Below are experts of layer 2 (counted from 0) of a mixture-of-experts language model. Rows are named router (the router's row for the expert) and show model dimensions 0-95. Each number is 200 + 40 x the weight over its row's rms, rounded and kept within 0 to 999.
After each expert's rows: a language model's description of what the expert responds to. This comes from a sample of Wikipedia text that the model never trained on.

# expert 30
router,177,156,208,211,162,226,229,252,233,148,204,197,170,272,250,181,132,233,230,179,236,157,253,241,245,153,134,227,192,178,171,169,256,256,193,238,164,263,159,162,248,168,259,240,185,166,166,152,235,226,248,188,161,162,140,219,191,237,227,240,142,222,211,157,144,168,143,174,233,229,141,163,224,225,165,151,168,235,144,171,161,153,239,265,254,166,237,225,214,151,252,218,240,142,145,171
It responds to: Parentheses, dashes, headings. Opening parentheses, en dashes, line breaks and == heading markers in lists, discographies and section titles, such as Architect (unlicensed), (1980–1999).

# expert 2
router,147,155,266,186,186,246,242,225,200,117,164,210,151,227,229,183,189,204,227,112,267,176,249,231,219,165,128,213,135,188,159,181,237,239,201,186,172,212,186,157,233,215,242,250,170,164,190,173,240,236,270,158,126,176,174,278,226,246,231,269,171,219,220,203,172,185,179,157,263,234,165,153,233,209,177,143,201,233,131,169,154,163,244,230,238,141,240,244,241,160,229,230,245,162,197,152
It responds to: Infobox field separators. Pipes, colons, dashes and field-name words in infoboxes, tables and election results, such as Area code, Time zone, Total, °N.

# expert 6
router,173,127,224,215,170,207,227,245,230,126,180,207,183,234,301,155,168,197,216,153,198,182,228,220,236,137,190,225,151,176,158,154,231,237,187,254,163,208,153,172,217,192,244,241,169,180,175,165,238,209,232,162,178,196,174,232,234,243,223,253,170,273,228,135,167,131,174,158,235,215,149,148,223,217,172,147,178,226,146,159,180,147,271,241,226,182,245,243,248,150,234,237,272,123,172,131
It responds to: Prepositions after verbs. Prepositions and conjunctions right after a verb or noun in running prose, such as resulted in, tariff on, found in.

# expert 29
router,154,182,254,224,175,210,216,201,230,110,155,239,139,252,220,175,127,204,215,187,200,142,228,245,217,125,160,233,188,142,168,156,268,249,185,186,190,237,172,150,193,194,211,254,156,167,170,152,246,269,232,150,154,197,133,210,214,243,259,249,148,215,199,128,179,178,176,147,226,233,177,185,245,247,170,158,191,246,147,167,185,154,224,264,234,177,256,248,221,176,211,250,253,155,174,158
It responds to: Periods and abbreviations. Sentence-ending periods and closing punctuation, plus periods inside abbreviations like U.S., No., W.A.S.P. and species initials.

# expert 12
router,165,192,269,224,175,218,244,228,249,171,136,185,146,283,225,152,190,217,238,176,254,169,235,230,231,182,169,299,183,139,113,173,197,207,183,230,196,209,146,159,231,171,292,270,142,154,138,164,229,211,282,139,177,141,192,215,182,192,222,212,166,246,194,149,164,124,185,208,242,242,160,169,237,225,159,173,184,228,186,216,154,177,240,235,281,159,218,197,176,193,205,214,199,181,171,182
It responds to: Word-start syllables. Short opening pieces of a word, often prefixes or r-syllables, such as al-gorithmic, w-ra-pping, ult-r-asonography, U-ndrafted, pr-inters.

# expert 18
router,186,164,233,222,143,231,181,207,197,119,182,184,196,218,221,139,155,200,247,166,244,175,236,239,234,173,160,285,149,212,156,189,280,244,180,202,186,252,184,158,231,194,202,245,192,183,187,163,232,239,233,156,149,187,141,240,231,258,229,234,174,232,210,166,151,147,169,125,240,228,142,146,250,221,204,169,209,242,145,147,149,167,222,244,275,169,250,248,222,175,238,250,259,154,127,162
It responds to: Auxiliaries and unit abbreviations. Auxiliary verbs after a subject, such as had, was, is, plus units after numbers in tables, such as km, m.

# expert 15
router,171,148,241,203,150,227,204,213,239,184,216,204,186,252,221,147,162,199,233,160,222,155,258,230,236,149,153,203,161,168,170,176,247,237,185,239,157,264,158,163,213,183,236,229,184,190,183,146,238,250,230,165,166,215,163,226,186,242,295,262,156,282,209,163,123,167,177,184,248,263,176,153,237,198,187,177,197,232,158,141,137,189,227,267,241,158,260,233,220,153,249,256,259,153,148,162
It responds to: Line-start quotes and markup. Opening quote marks, hyphens, heading equals signs and table spaces at the start of lines in lists, filmographies and tables.

# expert 25
router,166,148,212,191,195,234,235,247,223,147,216,223,111,252,238,141,141,185,277,179,226,162,233,252,206,197,158,234,138,193,147,157,267,256,199,236,173,233,178,161,217,188,234,252,185,198,163,193,262,237,217,152,122,241,142,246,184,242,249,234,167,230,247,137,153,161,202,170,225,207,156,176,238,261,130,175,164,243,173,138,184,185,218,214,239,188,203,174,242,169,231,259,232,152,149,159
It responds to: Articles and commas. Indefinite articles a, an, the preposition in, 's, and commas after place or institution names, as in University of California, Berkeley.

# expert 8
router,170,155,251,227,143,220,236,201,227,138,184,216,197,264,234,164,169,218,251,179,213,170,251,227,236,142,159,287,167,191,186,146,248,257,158,265,181,237,156,182,241,205,241,213,149,185,193,169,237,209,229,141,132,170,178,249,185,232,224,243,179,216,217,133,135,177,176,164,207,237,152,184,247,222,170,157,180,278,157,168,149,177,220,270,243,161,220,248,271,184,229,239,225,108,171,179
It responds to: Numbers in tables. Digits, spaces, dollar and degree signs in tables, vote counts and coordinates, often after a comma or pipe, such as 45,286.

# expert 31
router,176,204,236,202,152,259,237,177,257,157,187,197,159,242,223,138,206,178,226,121,247,194,238,203,261,149,192,230,129,181,131,190,221,208,154,216,166,245,153,153,192,205,201,235,196,164,204,207,258,216,254,173,177,137,167,220,221,260,222,209,193,225,212,135,157,168,133,117,250,234,170,129,250,223,164,174,164,249,182,142,144,173,271,264,223,168,225,240,222,134,266,230,233,174,177,178
It responds to: Adverbs and modifiers. Function words in running prose such as such as, also, first, been, became, other, more, often after was, the, or to.

# expert 13
router,174,180,237,229,106,232,210,240,223,168,184,190,186,223,227,152,191,251,233,139,205,167,226,264,271,164,159,232,191,206,135,156,231,217,160,175,140,208,181,188,244,238,245,213,198,168,189,119,223,223,246,164,175,186,135,260,196,224,262,237,161,222,219,153,167,198,158,170,240,234,127,170,244,234,164,206,201,257,128,171,123,116,222,225,216,157,226,228,189,187,207,284,268,162,162,169
It responds to: Plural noun endings. Suffixes that end nouns, mostly plural, such as -s, -ers, -ations, -ings, -ics, usually before of, a comma or and.

# expert 23
router,139,152,210,199,163,265,197,226,239,132,176,209,169,255,221,177,149,227,219,171,269,170,255,240,242,157,149,223,165,153,143,165,237,238,189,197,171,252,165,152,211,202,235,251,180,163,156,146,240,236,244,167,155,179,134,215,213,224,245,241,133,228,204,147,186,163,167,168,221,256,129,121,245,208,191,138,190,239,164,178,157,147,252,261,212,176,237,239,255,168,224,236,234,152,165,179
It responds to: Line and section breaks. Newlines ending table rows, paragraphs and infobox lines, plus == heading markers before new sections.

# expert 0
router,176,206,217,202,131,232,271,275,230,202,175,238,157,226,230,163,212,204,273,179,213,142,255,219,253,173,187,221,161,186,153,129,201,246,173,211,172,209,125,222,204,228,223,202,216,123,121,190,220,242,214,138,190,167,186,240,221,228,211,251,119,268,226,186,185,175,121,139,202,263,180,179,266,241,125,187,172,254,166,162,158,159,192,254,246,165,225,227,195,148,226,218,216,173,154,154
It responds to: Word-ending letter chunks. Middle and final word pieces following a short opening piece, such as lav-ish, sun-st-roke, bit-ter, 3-rd, Brook-ly-n.

# expert 7
router,181,148,224,222,167,226,186,198,220,93,164,182,155,232,207,136,143,221,232,175,203,164,239,260,270,130,160,232,138,172,167,155,240,232,157,205,167,233,190,158,207,230,249,263,191,167,181,159,262,233,248,144,162,198,160,221,227,255,260,251,136,228,177,138,174,145,147,175,221,226,187,164,237,220,180,171,177,209,173,142,173,141,233,242,241,164,215,247,208,166,242,215,220,133,190,135
It responds to: Clause boundaries. Sentence-ending periods, paragraph breaks, clause commas and relative words like that, which, who, but that start a new clause.

# expert 28
router,185,140,202,222,173,207,234,223,227,113,159,206,202,226,246,183,196,213,228,147,206,169,247,244,218,153,177,210,142,166,189,164,241,219,181,232,187,227,158,189,220,192,229,226,155,171,163,151,232,231,201,164,167,172,146,223,225,280,226,266,159,260,237,146,154,132,168,156,246,250,109,128,233,267,179,182,172,230,156,149,174,159,242,227,258,175,246,236,224,174,252,235,250,153,143,129
It responds to: Linking prepositions. Prepositions and connectives after nouns or verbs, mainly of, to, for, from, and, and the, as in sales of, merger of.

# expert 1
router,156,143,206,230,162,216,232,252,231,102,198,217,186,236,223,120,175,213,248,167,218,168,222,225,269,136,155,229,142,178,152,149,255,222,179,186,178,238,168,172,226,216,215,259,160,123,172,159,249,208,231,133,132,202,154,224,205,223,218,215,152,259,209,136,177,154,154,198,244,231,130,183,240,201,176,168,141,255,122,179,160,153,221,239,231,177,217,230,207,152,235,226,224,159,172,153
It responds to: Digits and commas. Digits inside years and numbers, plus commas right after years or dates, as in 1980s, 2008, 199-3 in tables.

# expert 3
router,118,182,245,230,142,251,204,195,221,162,177,224,160,256,243,178,133,234,227,178,213,190,248,245,262,201,165,228,176,163,179,181,262,231,174,232,191,255,201,173,250,209,224,242,167,154,181,151,215,218,230,145,153,193,154,224,247,254,276,240,195,210,208,146,149,168,180,200,260,227,173,170,249,262,189,164,142,260,99,144,178,154,213,221,203,155,226,218,260,175,190,240,253,149,155,137
It responds to: Month names in dates. Month names after a day number in dates, such as 19 July 1945 and 12 November, plus spaces and digits in tables.

# expert 9
router,147,141,244,238,134,208,243,225,229,176,168,233,187,255,221,158,172,148,261,182,251,135,221,242,237,186,181,273,189,207,224,115,204,195,162,192,148,192,161,139,225,229,245,233,141,141,153,144,258,234,244,197,185,182,170,243,212,225,256,220,180,259,257,196,181,156,112,199,236,245,146,162,211,219,194,171,190,234,171,148,145,146,250,248,256,194,200,206,194,185,243,236,243,192,127,179
It responds to: Second piece after prefix. Consonant-cluster or syllable pieces starting or continuing a word after a hyphen or article, such as fan-l-ight, cer-em-ony, sup-plier, dest-inations.

# expert 26
router,183,140,222,227,183,249,231,209,216,111,195,220,199,235,222,140,152,172,214,156,221,183,252,227,225,174,165,259,174,206,162,181,250,223,113,223,163,218,168,169,207,169,242,284,183,177,168,185,233,266,217,141,133,144,167,251,216,251,247,230,161,219,230,145,181,114,159,156,228,239,141,169,212,213,164,188,155,229,150,191,190,179,249,287,216,130,232,216,233,137,232,224,226,183,153,157
It responds to: Articles and determiners. The, a, his, their, its and number words after prepositions or sentence starts in running prose.

# expert 17
router,123,171,200,232,125,254,184,198,215,149,218,200,174,222,246,163,144,185,238,189,233,191,213,235,245,189,158,233,139,193,119,136,222,241,211,201,139,238,161,169,252,210,206,217,175,169,149,170,218,218,251,131,183,203,109,282,217,271,213,254,177,217,181,179,155,177,167,180,248,238,159,160,238,214,174,178,130,249,164,186,135,158,226,281,241,196,224,218,209,172,222,237,272,161,175,152
It responds to: Topic nouns in narrative. Common nouns after the, a or his in sports and media prose, such as game, team, season, album, film, career.

# expert 5
router,181,207,208,219,175,211,258,236,196,152,197,197,176,224,234,203,183,191,233,125,242,153,219,261,255,172,178,199,137,170,140,153,211,237,183,220,205,207,148,157,238,183,235,247,145,166,164,187,257,257,228,102,202,134,174,248,212,267,262,261,141,231,177,159,185,186,189,167,229,232,142,104,225,221,162,142,185,254,164,186,188,179,232,234,234,141,233,208,228,176,197,183,239,169,111,131
It responds to: Word endings, later digits. Suffix pieces completing words (ional, ated, ous, ible) and non-initial digits inside years, IDs and table numbers like 2003 and 1986.

# expert 4
router,190,187,229,217,131,240,223,197,217,157,164,217,190,262,263,134,136,210,226,168,216,174,203,261,226,138,184,241,128,183,158,154,223,198,173,204,182,215,162,153,233,205,225,220,162,179,107,182,252,259,225,146,199,171,170,229,242,231,269,216,133,229,218,150,143,184,166,172,236,244,144,143,231,222,191,158,106,248,142,176,153,156,207,223,224,167,227,216,247,176,176,244,227,133,135,176
It responds to: Word endings, table pipes. Table cell separators in numeric or listing tables, and final pieces that end long words, such as -ist, -ent, -ed, -onia.

# expert 10
router,156,160,238,203,154,199,208,196,228,158,196,239,185,237,235,181,165,245,236,167,259,159,231,265,246,170,129,281,167,135,184,171,252,270,141,277,170,225,165,138,217,167,211,246,176,133,166,136,227,198,252,153,166,181,172,244,188,241,249,264,185,224,253,158,150,151,169,148,224,236,169,127,231,252,169,208,165,251,168,156,178,190,219,236,227,198,241,216,226,160,236,225,221,152,184,177
It responds to: Name-initial capitals. Capital first pieces of proper names, often foreign or Indian, at cell or list starts, such as Bh-, B-, D-, Th-.

# expert 14
router,122,208,186,214,170,219,243,247,200,194,152,222,194,230,251,155,211,189,209,196,274,181,238,266,236,177,149,252,150,186,180,141,280,259,172,231,173,260,184,154,213,234,226,228,170,160,132,167,228,272,256,151,202,188,186,237,207,234,247,226,122,206,248,160,173,182,162,139,261,211,168,143,269,273,176,224,197,248,174,187,193,98,206,207,251,145,204,202,193,182,224,239,209,169,165,168
It responds to: Foreign name fragments. Letter and syllable pieces inside Slavic, Germanic, Indian and Turkish surnames and place names, such as -ić, -ski, -berg, Smir-n-ov.

# expert 24
router,158,182,254,244,167,246,243,254,255,145,150,252,186,255,246,181,198,221,258,179,237,175,238,240,224,169,193,232,201,213,180,163,233,207,136,164,192,259,166,151,274,165,232,223,127,140,124,200,237,262,243,183,165,207,182,229,232,234,248,230,161,234,175,188,196,166,130,204,275,242,201,151,281,196,218,225,240,235,173,168,157,166,244,217,247,120,198,247,212,168,210,207,186,134,158,169
It responds to: Inner pieces of Latinate words. Inner consonant pieces of long Latinate words, often before -ation or -ated, such as Ad-v-ancements, Ex-pl-anation, reg-ul-ated.

# expert 11
router,140,182,215,183,162,238,261,275,250,176,136,208,173,213,239,166,197,217,208,172,256,181,232,279,234,144,170,247,198,202,158,183,243,279,136,203,168,276,193,142,277,176,262,245,188,137,136,186,274,243,206,148,185,203,195,282,186,228,219,198,148,222,184,166,184,172,196,144,228,236,165,163,251,262,141,216,138,189,174,174,176,175,211,212,254,181,241,223,218,201,205,213,257,159,163,182
It responds to: Name and place syllables. Middle syllables of place, nationality and personal names, such as Eth-i-opia, Aust-ral-ia, Saud-i, Sass-an-id.

# expert 19
router,129,187,224,243,177,219,227,251,241,184,144,189,206,263,254,156,131,198,250,165,217,151,196,244,273,144,171,217,163,169,154,155,273,260,166,178,182,224,120,191,298,185,246,227,180,151,135,185,223,245,231,200,150,198,140,239,218,261,254,226,173,221,248,195,168,173,196,153,218,177,182,179,285,238,198,191,146,185,131,172,168,170,213,211,252,139,212,226,235,190,181,245,216,174,203,165
It responds to: C-sound word pieces. Pieces containing c or nearby consonant clusters inside words and names, such as -c-, sc, comp, oc, -cel-, as in Barcelona and cyclic.

# expert 20
router,152,155,212,240,172,228,207,195,209,148,200,220,199,219,247,142,159,223,218,147,214,106,222,245,231,175,173,217,152,161,174,174,214,230,180,211,142,214,168,161,224,186,259,266,132,137,172,147,256,234,227,142,173,172,138,215,176,227,244,252,159,238,251,150,151,165,186,183,264,221,164,146,231,232,185,200,132,243,138,147,136,145,236,213,254,183,206,244,229,162,214,277,241,165,172,164
It responds to: List-item starts, first names. Leading dashes of list items after line breaks, table pipes, and common first names starting entries, such as John, George, James.

# expert 16
router,134,157,233,202,172,222,240,224,226,140,167,259,158,219,244,186,136,189,227,225,219,181,288,251,238,175,194,257,163,164,179,171,251,251,124,199,144,252,139,169,215,166,234,229,175,158,192,200,239,242,248,179,130,163,173,248,212,193,203,217,176,209,201,169,151,173,199,143,249,231,144,159,257,196,213,150,208,242,188,156,139,174,277,216,251,171,278,224,200,190,247,267,254,189,147,164
It responds to: F, L capitals. Initial letter pieces of names and words, especially F, L, W, N, as in San F-elipe, Al-F-ayha, United, First.

# expert 27
router,144,180,209,228,155,232,201,226,224,176,212,221,139,236,230,188,186,217,248,182,253,158,253,271,217,147,128,220,164,152,169,146,250,236,150,219,152,256,187,159,261,198,213,255,197,172,198,173,211,227,234,128,140,178,152,214,178,255,250,236,162,234,205,149,177,126,146,120,235,214,175,151,251,231,196,166,176,217,126,187,155,143,233,238,229,161,242,215,192,189,250,232,228,173,116,156
It responds to: Capital letters in abbreviations. Single capital letters inside acronyms, country codes and name starts, such as CH-I, NZ-L, (I-SCB), W-oburn.

# expert 22
router,158,167,261,221,145,238,234,223,217,171,178,227,143,239,222,158,145,233,215,153,245,144,190,255,246,174,140,245,201,187,114,123,254,238,210,247,151,233,157,164,226,211,208,195,197,190,174,197,250,218,242,131,134,217,161,226,179,226,218,223,151,223,269,164,187,152,177,173,271,239,181,113,242,246,160,189,212,220,156,143,146,148,207,278,195,212,221,226,189,157,178,273,213,180,180,170
It responds to: Pronouns and heading words. Subject pronouns he, she, they starting clauses, plus first pieces of capitalized words in headings or names, such as War, Queen, Kingdom.

# expert 21
router,176,178,246,230,97,259,276,234,200,170,166,225,186,233,223,169,210,222,250,181,204,117,217,266,264,173,167,209,191,154,168,136,204,217,168,213,179,233,128,203,249,205,304,207,185,180,196,170,208,218,242,172,180,179,158,218,258,205,221,211,164,255,253,178,153,181,182,161,226,225,144,188,245,276,147,181,191,250,167,138,181,152,199,228,206,176,221,273,244,171,260,246,243,163,162,141
It responds to: Word-ending suffixes. Final pieces completing a word split into parts, often verb or noun endings, such as rus-hes, exper-ience, announ-ce, desir-able.